From a checkpoint of a small mixture-of-experts model trained on Wikipedia: 8 picks a token, 193M tokens.
Below are experts of layer 5 (counted from 0) of a mixture-of-experts language model. Rows are named router (the router's row for the expert), gate (a neuron's input weights, with its number), up (a neuron's input weights, with its number), down (a neuron's output weights, with its number) and show model dimensions 0-95. Each number is 500 + 25 x the weight over its row's rms, rounded and kept within 0 to 999. Numbers have three digits each.
Before each expert's rows: a language model's description of what the expert responds to. This comes from a sample of Wikipedia text that the model never trained on.

# expert 39
It responds to: Verb endings and prepositions that take an object in running prose, such as ignor(es), add(ing), protec(t), use of, correct for.
router:503538478474533488517464446533529539459546503486480518489483498484548503468509523500475490504488515477539496518527532493528525489511514551530470491561487531483507501551528463506458491532490520500542515484515472479490501501490454500528506499470518462513451500508487491466507508506493505516
gate5:466538482502502512528494477522508529525480485521493455508526463527501497464525514523530488495464504468479538485527528511488537508495494523509485487563498464504516509481524473501505448481531534492536529483512496501510528541469496543524492477473492512468447538484503491482522473539451480531
up5:486509483480518499508528503462494516451532478497531518517485527498487473511518524464473501451540510489500489496507437507513531491516528491499520508473522490499556559470492465526557498521498509530448507525527486525448489509500504483512510501515439482520500485484527487524471480485503523455
down5:463498480514523515490549494484460493530464523457510471504488466506478532522479515506464526505502507517469505513486481523501499529508508453485445514482495519536524501500486487502526490464491509470524503457506530523474524456486473468479465485523491528542519473479518522477458523484495437550
gate6:498528507484523502539520463500464520515521460511497513530493462517517516470492492465511515495468492502496530480517524499521492547532485463507477501491498500484505487501486456480476488456544495486529516502530493422538514514510553510499517513519531484493492531435518466489521453533469497535
up6:525462517479502518504509463523496529481484501511478515506486503536511516472482477467477519510483476506453474459476484406526492534514491485510525472432488559536484485500502532500493523508480481464489505553516462469492513511519533482508506522499533496525503511470475514527504519474492484508
down6:499511503530530520469502440470510480488495514577520487488509480502488521503529527509509511490491442518493475507505496473508495504453487491500527503454452499504505452477476527509545498531508513490456532536477484507524503485494495517525485439493488498461519475525470526538505471520542511470
gate7:477462492504489510462514482490568501534490487526512495567511497498494499472512507513481487465516496518490491525473496541524520464509552530554520532453483449474502511476499466487485488517505575480496495531516496524494519513501524486526482487469474478481498484472483524508475524468505478529
up7:518516501486483498479515473485502449521499521516478516496523520474528480541456506525481538521513459548545457510500462533493496519521455509508518481525441538525544548489468495524516514489543516493476483497516501508472465489509444485528468509481486488474516509491483524536496534501477497513
down7:503525535487523542510478458487522529511480477488479494532520471495544494521499520502529520503567534481515472471539481481457484484533479501492530534471547461530513482507465473472526499523503522476516479455494480448489507504535527489503498491511472505509452515513455482475516485521481503521
gate8:524519524511484457511522488492492481486520500510488498451491521505482481460509504488497479511450441525508518460541501509489471511510480467495482514474513547506472571573497560483545515469515502535479510513498501454489512534489489506480530474476503497520509508518494519547489506487508471494
up8:480508506518503483513455528475467503530487512497473520517499472492537513486478497504520476496527496500552494513525508507487505486523488518493506530501502493471493453522498472471508510536474503473476461475508494516496510491499476498522445490486508501586472513518403495487509533476481438524
down8:496489489560521487498453492494494481486482470505519520506471485508497523492491493536528488524496488508490455497505511513520454518493498485440483526492503455540497496512510571496503522478532524505518514520520520515523540510463487445484524452455474500500477523508504448522527507446469492511
gate9:526483513511501540477496522430515470566513470490505534500535482524494475509485484540476463540498514494484492458510467495521475468554485484496504503486505536487515541493492508447504481495531491499453492494466497508510553514496474524481507488511451484462504465504456528508483494522497499508
up9:540491493451497463548459497502467455483497517462531533471519501490489474481503445543500503509505508525445489509525478512493500492469503499469500487475498509511493489481491507474474508519556537483515530472501490443462479511523537495460464476491505533474500541521510525491482458520478513502
down9:446478495528486513495533522487510525491457567493495511495436523470486503503524475492487498472491535494522523517500517505471489500564518489469501467497471499492490455435515501529490479487496545513552527529485501509507472472540471492460482470489531496526501511529523513507492524498500496474
gate10:536488510521536507521484552464543536502534520494445520518519475529477549537467498494520480463515483509525532495509521520495514487488512472539548491504480465489536478498507524496505515545489455522481505529540483489493481515497493484492471487506512522474485525477464537490503472513475439521
up10:448525522502470576482486503455501481540504494479475485483518451483523544542504485508483512461514474484480527517449528519476495482480529474512528532457512479496537492470508474499510518519525500502467532454476480490516485497524470494488486500529509475519470472494476492456499508516508458511
down10:510523473523506464509560541491487472510487493508511555528478474560479509539509522521495518459488483519485495497519460480524500517542466455533497515479509498492522541511525539468496495541488472538459470514512489480526462470508519478500529495502528461491488480497497492505509460542529495483
gate11:500506512496518506463499516442486549524552469521506524472468490498490516469504567501474516502512504492521513474513475494469524510493502536526518524485514452501498476475528574497526504474514527491482481506485478521513532502512524514504496482511485540538480506459492563501486550462509492496
up11:467527499578506554487490520502506518469485485537485527543503468490504518507488466528516510497518499470466530481516472505513458467535514546518513493518507499495490500462519466487524499527506544530537542474501522504516454508536496487530490486508489475509522502511480455519556494498504490457
down11:511490507488511469482502528509511442484466556493493470482510542469528471501557516517474470498448489503506480500504519476531552492464481488518522498553469499514506507503504489513507497558565531468510496496477507510500524493526475467505470524476500464499503467533483510507511484503491446522
gate12:500508486495484518524529534508497478484494552523497489493466496504482505522512496502553460502527520536471468474529479452561509511525537507514487470477465493469529484522491519474490451496510530471530481526505539492495481468498516471493509483480495480499470485505441548550522469509468474487
up12:495524487511528467486487477513480481517465496496490515525491538482508532530496543537457479505487518475451522504521482485489481520466508476508563481512513494443525510514478492491501531463461492502465482561529504457484508463525504465520506486485491457534535484485477469514497517488449511484
down12:513512494487540519500524481508506524474517520540501519516491496522483472477460500496481495505447471469537516531486475528506524477503477549482483516506507523487463528489491545520490499533449469522497472493515481494559467466481507483442494449471518480468466504508494491480490474531525501445
gate13:531486498519487514518476471521477516494491520508481534496472479516521510524529529509466489498506486521535513485489503514473501450466475485511581568494538522527484513479500444510502518535481555498498500524492493492495532476532510519516500503508501508485471501513510468521511530488419526469
up13:505523466461494505533516498455534492485517526534499458552497470511483501472511538512490471469471519470490487451510498483504559500535544473505493520521524497477495511477528498475494470567506547506484471480499512500489474502506470512542503482466474516502491507518511503478508491509578483503
down13:546496574518517545473485483484487519510508502499476556521489487498457495519500538532520485483489514510520521498479512458459505485526475511490495475460502484499496524497481464469527454500513534520466473528528492548506491505526448483489479539481521495524517493503459486486467492502453537494
gate14:477558481484513493486496517479514520499447490483483492494486505450507487517470522501492475486487504570497458482500518468515520515537514493483502513560521547515424533486489524529514507471500488545507495472515492499528498472462494510455482471468486504548505476490486485496456519515495506511
up14:508536491462491527505503476475489511513492481518510525513511520513451495478513492504512494472479495470501518529472475497453469510496526520486517484508474485492545488538471480464494456523465489495463526491499485491459505482498480479482477499547525526530496441499582537531469459492482492460
down14:528483470482474485482506519494490466487512501463493479516513526526479480472554489466511527509524523455517472526509504483519485518493506492503520507438512495471494512500542526442473498530472432493477472468519506509507522557548494532526535488518485492502500523509545508508478478511458525492
gate15:522517474478492552523468491480489496522468514462460507535539485501546475480505522494508500528519487526527539522494463517499489480516500522462508544472529539503482513504523461497450460482583489543492483504480502479520498505508496497464528436493517488505500513495506504521525522514506523478
up15:516512527514458527518502498497476510487503504525496478462502508472504532553508509487503499520556486514473515519448538521472479432525504487534493524520493539493512477474464508491508512549521489540510505453500434516479507500490514469505458525435496499489492518493479503481516515497487466468
down15:503529469445478470476482511514482470511496516491507480497501489508490512526472471464494484513491525498511449510489524493469532505452500502505552466540456438482526493510486484489511507527490518463488507513528456472534485541503508472503499533544486509475507479458477513542535480492449521524
gate16:488540536507544532512487468485527542497556491516480514492499511525525508515452489494513514511512534492496512498523529482506501507506515486458474504520506513545522501488478498536451469453466477485565474472451486471498465496474486468488498554510505496494540467529486504461506513496467502521
up16:525481484457488509517521536512495519470473519492467526475506534492529485494478532455472531518505491516505479466488503506516456477490496487466461493510510497503443456533457537476508500440510517479518489493492487490507486488507480532504442498521516453498542481494477494492463541487545487456
down16:469485495527526511491525523460523511504483506520505514505497470506490519514494462543503530483511484509503505496493459486492533501478509489491483512462609512483537488518528503585539491532497478475487490490472504494506551489481477477499519509519488530510515541521500499495534484484475468541
gate17:538475466536446513489493529489460485503504470493530518499445494517501507456505491519487485496516481484494491470490459512535501506488497493468546509552493488519490496471500515492500525536535571503444509493517530490518516504500498484496527497501480488475507491491478458481552435512476535474
up17:471520521513497476444520484439504518514507487497489507500462484515508503508489522506490492474542480474501450512540500483488506510534488483502548493531471475478516529500493490506522462459490496525493473507459500481516482527485458546532455485554466500533534497491511534490554490495491448484
down17:484499472488540529472465523525484468495487504524510490516480491542489485452516512490449530523476460491497485498523451494490483462495465501525534485498509518470489501484521543523520534520494485535540514476470480503504526564444539476498516512496494491484506536484489515537557477486493514526
gate18:509489498487502462474494510503533521511502460495526488492497552493501547511469511495520491528459496486477495513495484538483537527495508501496539516551502443482536519505515466516474485499466553449526527493466506482533492502448471480498465498527536502523519499501546459477514510491533470470
up18:515534507489539517503497544530478525497502474532501527469516482546506507503496544449551502452524515537508504504488506536487447450447491457473532509494471477496468514497485535477509473517497500534465519493466530481490527508484520515455537491515503496508499510516501483546530524504512481506
down18:448507486499514494508520493505506519466503522498479516515490467488518484504554519484505546493531514489532535472486511544493438496512477481501576497497495537516516529519511528516454498504508471520544527534471519490511484522525503502498506491487518473456497497528445504517485523495522573510
gate19:433504460476511463500540516511499466493488454541512544466511501481470529498488500451485476486529473480515560508526518497467522493481533512512482492483531500450481510497483494511492529545516463521498480479483447554499499527529517522503486463516463500481505499480497478499516477521498488521
up19:483533545515478458527498452489501471485509512463502527544520489509533501494474472489512435438466521488488505507477477515517538493443520468516522497567522534518490506498529506470511510489501514492534455496500501500481518503522462509544504532499530525487516489496489503514541509535503488494
down19:506532493493501453499491479480496519462478461487514532542525537510477505501460484504554484500452528506493486482514510468529484506454503467496473495528504510516494549464527546482521499484520506482481465484519501483495505489494460562456489540521512494493552533498487488550506519523518530489

# expert 24
It responds to: Words and connectors in infobox-style label lines, chiefly of in Place of birth or No. of, plus colons, Date, Location.
router:514485452525517521498538543494518500503534519526514508516534455523514503482488499488536493506483496455512478482472509527534495497569491546447530521473504492532517502502512500490517514478471480514488516527505496526493483537465489475530533473448458481456475491532465490508509484506454476482
gate4:508501481474494495500457499501490482517481528532477530516491491497456498488527508472526494513486484469538474474471505495501510544527503506483534514473520495503560437495492492444540483513522517491496486504471541467489498542478470519523493506423509536503485563525500491524476488466483486512
up4:525491494531477517508543510472488470533452498516539475513486525479514516522453500488492512542530489545543450492474496500483503517528494497492547483505497527470497458503502502481492498500491471490496469469486513488480502479540492511515473426514541503520461514453483507469526503518511490439
down4:469473508562510491530489505461501477480475559480473482528525510497531504453493505463494502489513493504487479530509506493537495481459484497453469483527492490519490511506510433521485499551478501518458548467532461489510488497511505485501480460509487474492501491471511512479505489490490426524
gate5:474534461509509502481529536483528485500516504538471498479499465492477465502513559480487537522493555493488467499497447528481483515529475501506476474464532497496499500455509451494489500512482466509479532504477455489495546536539499503494534478469508483482479495497501534479473555538490483511
up5:488519479515507541511472476487496510500497505516508498524510472488498505488523492464557464464476507422476500533539532470467499502489486482456505515504535477555459506474524474532517483555476485482463487525515469471491500549502467484500516534521530483542511507478491500514468507523505499508
down5:544486557507498512463475504514500489573498468524477520501514464490500489492515497474487464474488491496518494504502497509525478466522474504473476539516502482483504526511506465530503492532525463461523540526474538512519498517529502473485500476531513482517489480474539509602498504470507496515
gate6:497475484497494521510491495495473533496493533518438519477493501494519498532506448481503530476527516474510489496495519487501502497545454524498486508519547492533525496514465516492488514525486472459500521473483467513532481498484527534483454508427552520501516533539485468548500474492496450485
up6:494481495490519527516532472511553522526472530484467524486497506495490527505494488496473513463477494501517491452517558494523461467528515515486477529495487526478548488495506495523486537447463447509519496507531515497508501525514476571490519445457504521482464489515543473509498502496481506507
down6:506501483541463552485469476435492481499508462467494505478480508537463506451555500494503481546446494499492512493458486517494546482513502538545513455440491510521491502519519498487516510485470498477540509512488518525497505510483537477497476481472462500523501477516499472530501510481489514487
gate7:501508542524493509492489506502509475473459504538518464495488476536514451468519469492562522482542506531480515446539507518495487474529449503460498537478499484517508507496514516464530511491524503508502515489488483485556512505500442462470525536493472488533501532495519493480490465461494509485
up7:556437488515534503480523504502479518483495537459543534533511461488524550495519534538522480497495466492517503503476517544516541479518497484496453513474477525530510477493511488534454445508530512511503505502484493500513503508520507453496487487472493477511501546498478530493542535492507517484
down7:475472503504507531495504488476496541498496477485468459487525482497518529499494512506474494514522494537522464498473554494523501503457490528452464479531516501503468491504472497525506536482570548504487544494462496479499508488511480477474525508548502499492498503538546569505515556499496491494
gate8:496520465549490512489518506527494512495468488551511500520537494538496526492463447476501533509499474509465543478483472477492505496561448503477520493483523494502436485531487499514495481473502492540463443485497502502490519514510471474462492496489513529486484468529522538498494495491496466451
up8:519501523529529462532491533528504528526514528521525479476504516471508498514456502491463512483527479464440545516461507494486507538492507533491506506449515525486480508517497476509489486550532495566500492453503482475481516561502528513503521485473495490495447473497509509484522482537472502496
down8:507529516499492556468468461523497520499485546491518503483522560500496505497528500511475519500504505514519535517492504548442524513450496477481542522513472486533487480488516530523499517493528499464549512507482462513510529487509487503511496448467467481459517537494477475491489496440489476527
gate9:577506470527510466507515517502472520510509534512488496454505515522521505473470481502473509497513523492500475476527488503533517500463499492466567535519498453528497459495465470491467469504480463485505507500486526484503530477506472533511472507484482498496413497491481518490507508549506476498
up9:506507509510474479475507511493516513494514522506559484493529488530502462534533546474526517516517485472458518496481497470512490460506538497457491502479528521497463471491483480460533509517497487497482488466467529500502513550517482478518458480496512543532469465454524441496468482473495546503
down9:504505530449491500502493457486521486492520470511480520489526525492540478507490487500523450446497539503506498505475478530519453516460483505456471444497525545534475508524515490502510507485507535525547485547516485468497473437513519516503498475478529515519512514492497510485487533483531511455
gate10:494501510535531467499482491447482438497472454458511486525511472466503490488526461496480481502486474504489459494521502504464489515509515507480537498507510519537507502531467522457514548522497492546557429524501522483494458524511487491486527511487505485508545478533485493498490498463494490523
up10:485492516499470522557516525510477547504510497485510543486519555463513488529517518488516490502503528470447480528501465467475458506504471473447523514533503522524516505495503498501487459500535515502545487464483530522513457463483516507494497536526467503513461535508529541475516492535520495487
down10:494520523486513493504465516545482502484494457457528465515480505506471459499521487481501479528492509477499527473503481503484513515470489463503525466504482510500493478498520422490494529484488475488489498548467502488512513498498436556481535535580499522483476514500491459473474484513469502497
gate11:477483457514493485482477502468479495502532483496468522477518477512474514513469488502466486500516540445513524519531508496525507542529519514474509491523481563507525576503474499512438515524489462518545524488508517528517516520496499494521490485529520507489458460465505502478480502507497443518
up11:526515508519523449507486471511482484486497516476492469462522476497553472539500503527504468499488498486498521456509526498522492511496514499518473521489509497470476459502431507495446525518453512499485498472471537522510531443505473498503534466528465516505516488502495443468538457496510516491
down11:502526494511456510516476498519502473448504541526487482460488482509504497466472526496482484487500514501491501501489544544545470497469472509507489479463492512487476509532522497501513447544491540503518515502463500508544485453514494518499494527492477451449457528519476468519448548521495494486
gate12:534469494515525525498514510501470518502542490478481482511454498532518509470464517482526501499545479515511514523512523463526509497489521504542521464552519524530541470485507436540522477535518514480525488544521509506520482488513492500564518504447513530514478499466481506467506496527482498473
up12:482503491498500513486517545491491520473485503514534458539500503485504470514544485504533488538482499545448504463454501525510483504485479522502533543474495536545524496486475521489504521474505528506536483498508485485525473508461477473481454545482497456514519484496554503501557480539491477521
down12:494487511480535531502462515537442483509515515490530482514469456558464538498472509473537501470485494532477472527460492464524540468539484489517487475499517502509532475516516527501502491527514523566472496502490498520483516464566516489467494507497481489469525481518531503481481510508509494499
gate13:457514516507454521428461501533449529464512502449492488480504513520502517492472516472542457498482523463492490473498518481502505530523466462489500501497499455464519490451458490535543523522515506510512510525451497506509479488519478505529486470520478516510473532469498489479505474489499490492
up13:515516466500523486484465486468490509495517467498475502443511448519463505533484501498494471483508505556514464514516461526496448531497483509512518538494470478508538498503509452516528509492482486494453560480524501460503502512473511474497524507514514488494502475516441480569501509502476503520
down13:504503484506512509515421499538492479485491537472482516468507434487477497477491476489489514486518498485546531490519491447537477464515499506516503494484512515484501487489485470544502527560519516492514537512472487505545472518464486497503528550475500531503488470560470531500520530508502497494
gate14:473493508494516453472524491450509478547496475488517500555520495497461525496498498512496495508467504489483501486481511467528479541553488514524440536453484524510484503481516461529532514495504522447516472526553461476504500509517546516507489503515523484487495469522481470489451526493474504498
up14:481492483489491532498531468524521480481489504458478424447488528469507519499456520500525517471531497487503500484494496488502500492497494479492513514461517488525530463466473461502483486545486478536494493466518477479480514462501486542515475494506557506505464527480491509454513542478529554494
down14:522500490477492507523470477545531474509522500525538499534513443458460497480510489486463551501530430520486501523505479473480503477508518489506522536493486466509499485473465517544519514499490532494480542499488496476489471492477461476518516516512467466498485478549463536513543521475491489493
gate15:493488467438544497473529499513517487511483474544497477445496524531498504460513508519502481516518468502522476440485536522537494490538493564483524495498493472481477479507498516483526452483473497483509522505520510529521502511494482513544527471489472476451478460533499523500503484533533497501
up15:512484491492516498488487504470505539484487532512509472449488483518489566443505489547483525483513476484473481530489460508544489487496464539494483521512486543488529524507481492530445493540518502454460492523503473510496516497497507508524476484524489492485517481535557546509524531535479489497
down15:518498489486474520553509538506480499522485506523522515518501474477500554495446447537508482513490498528457456494454450503533502482497473481490496467482561497493471507483524517485482493489495484530505459486483485474540520496504515541502509497455496441497505549491482514472493485497504467488
gate16:497511515525520465513485495543527461476518512535527500522477542498507479508497484491458502525529550481513516531516487463494485534512533497494541466516465502472502488489483501507514480465500493521539498510479536491486539513532529535520478526550529508503492474481499514483495493448519457421
up16:474474501490524501534467503453455516540448501495495506504477495496490514480532490478507479518474470491523542509492524483507454495501526515550474459438494544465509478469470514522492514521504490479526505476465482536491502549463529519500451487452511480530501515495504498492496506480526528534
down16:531505527492516470495450497537503496517508490499466483523491547492541506466471506510510472494527436515493489585545473523531498506486450523524469482497521497467499531459457510505517516489528516454494514505506479507506502508503480519509472477520501481471539485493450506529527472510494495484
gate17:435499499501498517485499463466491499448524472484503471441501516515494489526505517463527470470483470495503496516510502480493547544538553509475496504512544506530527508500441507539514493453513449509511476492471516508466526516518471481489507471511509448512506543486520493500513519524502513490
up17:515492502513507502502508476487491491524470429485496464508488474494517527494508504512464514487525479494467515509517473467480528507516505538492505493536546475492494483495506510481513514478503510490533498483471488565494567492531490491548491426497489504533493493472489493496477587537471485497
down17:508498525538512471479496499459482510549500546490490464502512471453488533506503497516502469476473491496438522509567486487496519490523536501454518493501471476538536507480487510451489525493501542501457504495482560474525486518501504471522525509477524493487510512526555490502470501477522479511
gate18:498488528492482482455508493488494476526537471509478497468501550483451486491488508521569469500496494476483485499500481473458486484495472507520501446508530498483509540556508512520473483524496479520493490532537503507520525524478512508534486488488489563485503566506528444501524487501469481491
up18:516469467520556470491475494469532488536552527517491520544516513513488522457486489511518474474486519489476501534484459514511525499527489493492502488493521533478462557524490505453524491509522494486476499477503541482518457499493532516534508483496515538486492472453485502491508448449489538503
down18:442493478508511508506501491484464540536505496519509541528526463505457529443492487476489542494550526501515529512466475527516489461496516547536518486480477455500520502508543496522489497522510507487481501486469497510479498517459470471538474504461481524519489499505466483512485469536490521453

# expert 6
It responds to: Forms of be and have plus modals right after a subject pronoun or noun, such as was, is, had been, would.
router:503509521491501470523459484474495554471475477529528490489459509522516527504477506576493472475535521489467518449471490532513466460530502509494493512475515483509516498491483460503488452526488502483527476510558523499494518532510507537478479538501503499517546526527487521485464517462481497492
gate4:501497513499484487476499523521506519479466477501522487512504473456532495538485503522511518502489466525497496551495557531493542450515518543476558483505516506494552471468495471473501491507485501532490517530503476501499499537553527447480527499461489467485478505516511532508511539541499538504
up4:529504471529494509521497477482516512532536505535487499545481486545481474483511523484506503501527507532466523541480519514525542492481444480507478497523484488463548518526451472511499536525553500473542428488513477483510509509512471521497492502479483487531535505488535504526507515492478482539
down4:482471503521524535512494453526468512498477501482503481487477491495447506541469559510488494498492538485452471534486531511482491516508498439543470488503503511515564505501491453472509523487476480530538470510504486494493500545538534497451503520503468464516514525516515490521526510507485512520
gate5:529525491484504570559479472507531516522505539503507559485460507491505489535488491487520563475530505503475447492470494482491503502502489519541502514493497523453495485479508516474526509464511501490468510443499475462524477491514495482533487535487520518494536497527510516502503490549490529525
up5:485500537510458492517499468464479480519511472510498510510516501489507480477514517499508529484472491495522470461523527514507515512516535445482469480511527527532558562502456488519508489506487527480503499480536505497486507497482540512484522476514489490556462465524523506519416528466479483488
down5:521477516468473485470518512492503485485458474489503501530495515491518535490505517447488518562460538517488506467509515575521516482499488453472514482491482477524520571491481516458494467493519483482513528523520547495467508503498520508486464512535499489500522512500486489499519525491435486498
gate6:516534464484485504525473469501455507478504501508500483473481501488567485483541479499511510478500467499525451450513484499537489543461533465519517490457530510494488527482454514503517499501521505525476541529488493451517536502505468516491486459510526509519478468482487508539495476478449524493
up6:478534482522514506496497580464500544533474512466514486525471509457490473493513504487486471518510519518506512455476500540459490494499519503441511522486510459490524486539500516548521489479492525501538517505488508508505459507496518546488503528473479496545485469523547503461509494462479479503
down6:512485473540493504472518494534500520489511548515532521503501471466516448536504539497508499505480516514519489470493507502496489522464507511513558540515489507468497471515522526520530482498508466481500534535488480512548447499454518488519510528542496517507466515478545472511572511495460503505
gate7:509510496475533548508502446517496528558545492493455510483516537533512495528515489516532542507500466477516501535488495504463528512515525523463512511499529531519507559526485524469492481469508508532490514490483520495504507524482458448542480525454455508494492493485481506490538470506515510516
up7:525488492444491464464486511423440506520517500517530545511485488493506498508491464479488532497529515500504466471494483531484527496506500467490483506464512519551496511487518478526502528533495521485475506485502559483514514506501509488538491474510486540473445545470472472497502517496482533527
down7:552483484524526485493511499478458453484526491520507482507511485527497505506464474507513478478531482514518488499487489538485459457574505464493506515439543489496499494525522511506501508476480477517528537546505501490518548490490510528483541480528490502506451525438526503501478478522473493498
gate8:487507520513508463548466514493485507514494569531477469499499518499450498503513488473512517537533499512449489530495496500511483481465457498493468500491497462548434503500518485518479524519477497474501485441490491505483501470505478478499498486525472495508500502429500486511515459450530508528
up8:519518517491497492551499514499516525556495504477495504513525484525496475500560523486480471548568492535453435494494503493503476479473465496517507493463477495511485466540510533476522476546485481506492458481502520502530507476500537498510495472487490492461486517456498530522470502463504482494
down8:474438533501501466509483550524464546481516532514510499474501557505499517492507487460479514516512479502469500488490498514520544479532478523505500477536517460489446520485492517496514534509516503512497490500510484523506527508531470472515477548516519496496494505473527450444471484507459448502
gate9:505439502480507507496504505505513537469520514537473512504537453546500515450538485512469503514475546472538514450493502495472515520486484508452510525524524497520473484487475453491483485523551528482513509509530497523490485481483547496512466536489549509510481501484494467483529541475504500520
up9:458508496499488516481478470500529497479516520516511484473507517480532482527504490479508484499489523536510525538535485501519464484497484479549524441520450459484510538467500514509530498498531493463524532518506497459512462536474539537515541542504495497500446508490478533474475480484467515459
down9:513502488458464489479488483512484552512542496479533481489487515500493506480477490473532472496540540487430512524522497497477484499537501474544506516515479534468487479517492498478498493468496518512540534501522474501484452518483506495500522466536498451549459546515521515536494476456513524505
gate10:472518525483495499461472496473461506494480536527503485484511516493494474502495500521485445540497542462490493529545505537464527499497465520488483519478490505479518532574494517474509525473477528505495503499504499513458530534490482526493479512441514518496533507506476543534497553537522520477
up10:453499496465482498515477462523514536508506532503495486472529530471524449501521528497494509480520525498543516515532504475503534506489506551521511482494501489509486568536499501494510541495495510498532438479538503468482502491506508539526524527502534520484490516474486454487498484578509497472
down10:498523502504525512485457467504474514482465534472474481508501514493466499477528487526490443518514493519441473478501522490509488509493475451458497498462489498499509514573472482545478518475489518473516501512525518514476537496507490459497443495520495513528505534536503490472460524534502454505
gate11:500467500474498513433486481494517519493502514520459493516524531491485512473512501479464533499515461497487449511518481467517485463492555512477553519496471466474511493504481526493524467483491521504477492527471522456499535523493502487548517497501507462477484461469532474458536523521468485462
up11:521506528492533508446514485492514519539494515499487513515517486532471554533493499491457511501521490549523486515493491506491504534477484490443500494484499473504514526510484527451492505470481531485508517529441475477498518522503466474493540460478530490484488458488497515463521457527484482432
down11:489502481504487544466536502507511549507545466555491473485501476522486497454541545444505524483491508537471481474484503490522502509540482518486529479467459491546508491501517542483476535488477550513492507546499491491472484451529535498511506462480507505512495480495466514514491497513512523486
gate12:494492519506514457562474501519528524495524507560527507463515544496494474460507525490472521515443485492499450472494537521487518472487514513524461511537493511481473487527485506465522462520478495521513520508532504477510499533480513495473468509487503475529542484475530529516456482541482489473
up12:476470530463519538490549475533480502516503466528482490552466491498521505505461490543481477472485540504480534522521500531510489516520489505463450506509504509476512540496486482545479543455518501514499493476507539504499557474523501516445485501524470503484513528523480480484506520518526482462
down12:472491496580517479553504508459463526487512488476488533477486493498503504475457509530524494509524535499441517490471468513535442489519484492441487531453494483481495496482513491520487514492507523493500480534489504525483503461528489482501493479509498542518519497547516485489513520496516535454
gate13:484484492461486494478514485490500530556527473492493444473519456491508515488532509495502516515542475519508524527467509503540518510538526530497463519538501525504502539514509482463495494522513511464504517496512480469495502485515462468552508506521494483554470528535531512504548516544476491450
up13:459547502492533508437481480521512443526504502487513492479550518490493467475550506466526485559482455536513494529496481487522507464494482516513469482484507490514509526524460500512509536472535484478515529496483533498457487486498494469529495463505524478514481471514498504500534471501493496548
down13:488464460494502520490508525477527559494560485452485476477490477448513522496474477477502483502520475493521510516548534486484513512498476514541544521514483522488475485501514453493520495515510464506524451455489474508522487535467500539541473478503513518508474530486501537498489518539505531498
gate14:510504483567538480512463496439533479514489471500505516477489529491493483470542508519540514480480510473462477494488521523485500483478476509521492519506545432508488470530530496500503496531482485488516552495532477456516496542497500484502502509478535496544544483481531477490487463484489481528
up14:498507470501480530519542544515500467496509487473492530502453479469510469497478527517513453488472499502498513454501464510492536538496488540519496478488533490502503472469513512494495512505541481517496532451476505464459496480542486481515482479449468522548512517497419498507497505492534521495
down14:489496531471468462513519539538488527494457518486501488524517548519518487481540499533496476457535513508464541494454486485515494461493487421502539478489525489503474481491482519469492517489513510532525519493524499492541512492538477486500527472501497520510512534510506535475517528483476474551
gate15:518469538485460474487520558508540481545516446466457511488498488526495479502486512523508469519502508505535476514451493487489466485499523479462498528479506507467480466497464472503478496523527501489518485533476554487500505477473510481435491510483509496446516524504479508543504497507491466466
up15:437534527526562511518449506505514532483514444532506474506478544528518501513502498512499535499501443492454514499533495505488466512507480527530491487505507463506492510501503475515496525484495495494541516542513484510489523463489502522484522534539553540536528471494523503492470519517494510469
down15:491510472470469471483506443470476539510546509564480481484515472506499469495487471511479480469529498477458510498548531500477482497503559491540487482501482499543497480513488492471491523454501481514552489482518506542514540452489466494483487480510483467544505491498488489481502510472517515486
gate16:517481511494501493514477503454495512526509507452448467527457502520481504544523502504490489475512457484528501530447532508543512497481563541522514482493496529487495533489471494469503507501492467499497501517485552499492536475488533493512486514517496474541501445504540473522471509525492443498
up16:525478526492488472533518466518497473579465562513531527504513519482478503466532473495487501507483493512478526514514444526478465517490495540482498484520537509506473522526452517517476489493493508487528482503508537494480457500535500487520550512514524491500558513495534500502492469531499489535
down16:474522519477531539544463454517511546481525477506481510523453515505497478523522485508479520507510523443513523506477493518489488481518499528498483514548503487479553506499521432520495474526508477507500543494487500508516515486481482517484525539503490556534469479549497538509511536479469488505
gate17:500501516487515519520500537479508526530532473553535521450508561502518467436510510511500519525503510462500487497491519515488501538476492533533512502492453496495496501478463486512500467534515459492529500538518494491455488537448519522478511538474499491510543518480536484520492454515485485505
up17:506483491509506449546510528475510441486499504488507532518510465498498511512521514497482493515512507510496488463528520519513566504524436509520448524519492526524512455562527472462494523500506492510522494482487496520487506511500497463530458466527523527462482535525501534499475456531496502494
down17:494494505474517499493493566513480419484507511525534471492543468542485498531504469505462499514469531541470504502478455504480490537452496487504512498513508480492496492531461580479503525502484468512497513487500470491482543520511507500506496489471474521489488493490490493494532559510504509474
gate18:485496545505490502507510529488496495492526469494506484519472490556513483464529525509447457463509471508534467538498479479477568488481521522464513520492532533496511478487511509533475506489512565488499490534492537483533497528497523502497489441492503541504505520462455510470518515520502486495
up18:468490496516522507507539506535446533506509489481538492491501480538491489495500515491562510498540507533518481504518518498509487508504448453512493511476490495489517468517464523479499499529510491504548504496479485461478466534534542501509489530507418471493481460509483491485516504529509464444
down18:502547490537502533501502462507532477494531465491521503561487423523494557494501521501525527515545526519497505485475470491492467481490471493469481494495493503495504461517518525499519517476532463506523450486484476475482488551489516503517532522506510485486499566465493524533498515497505478498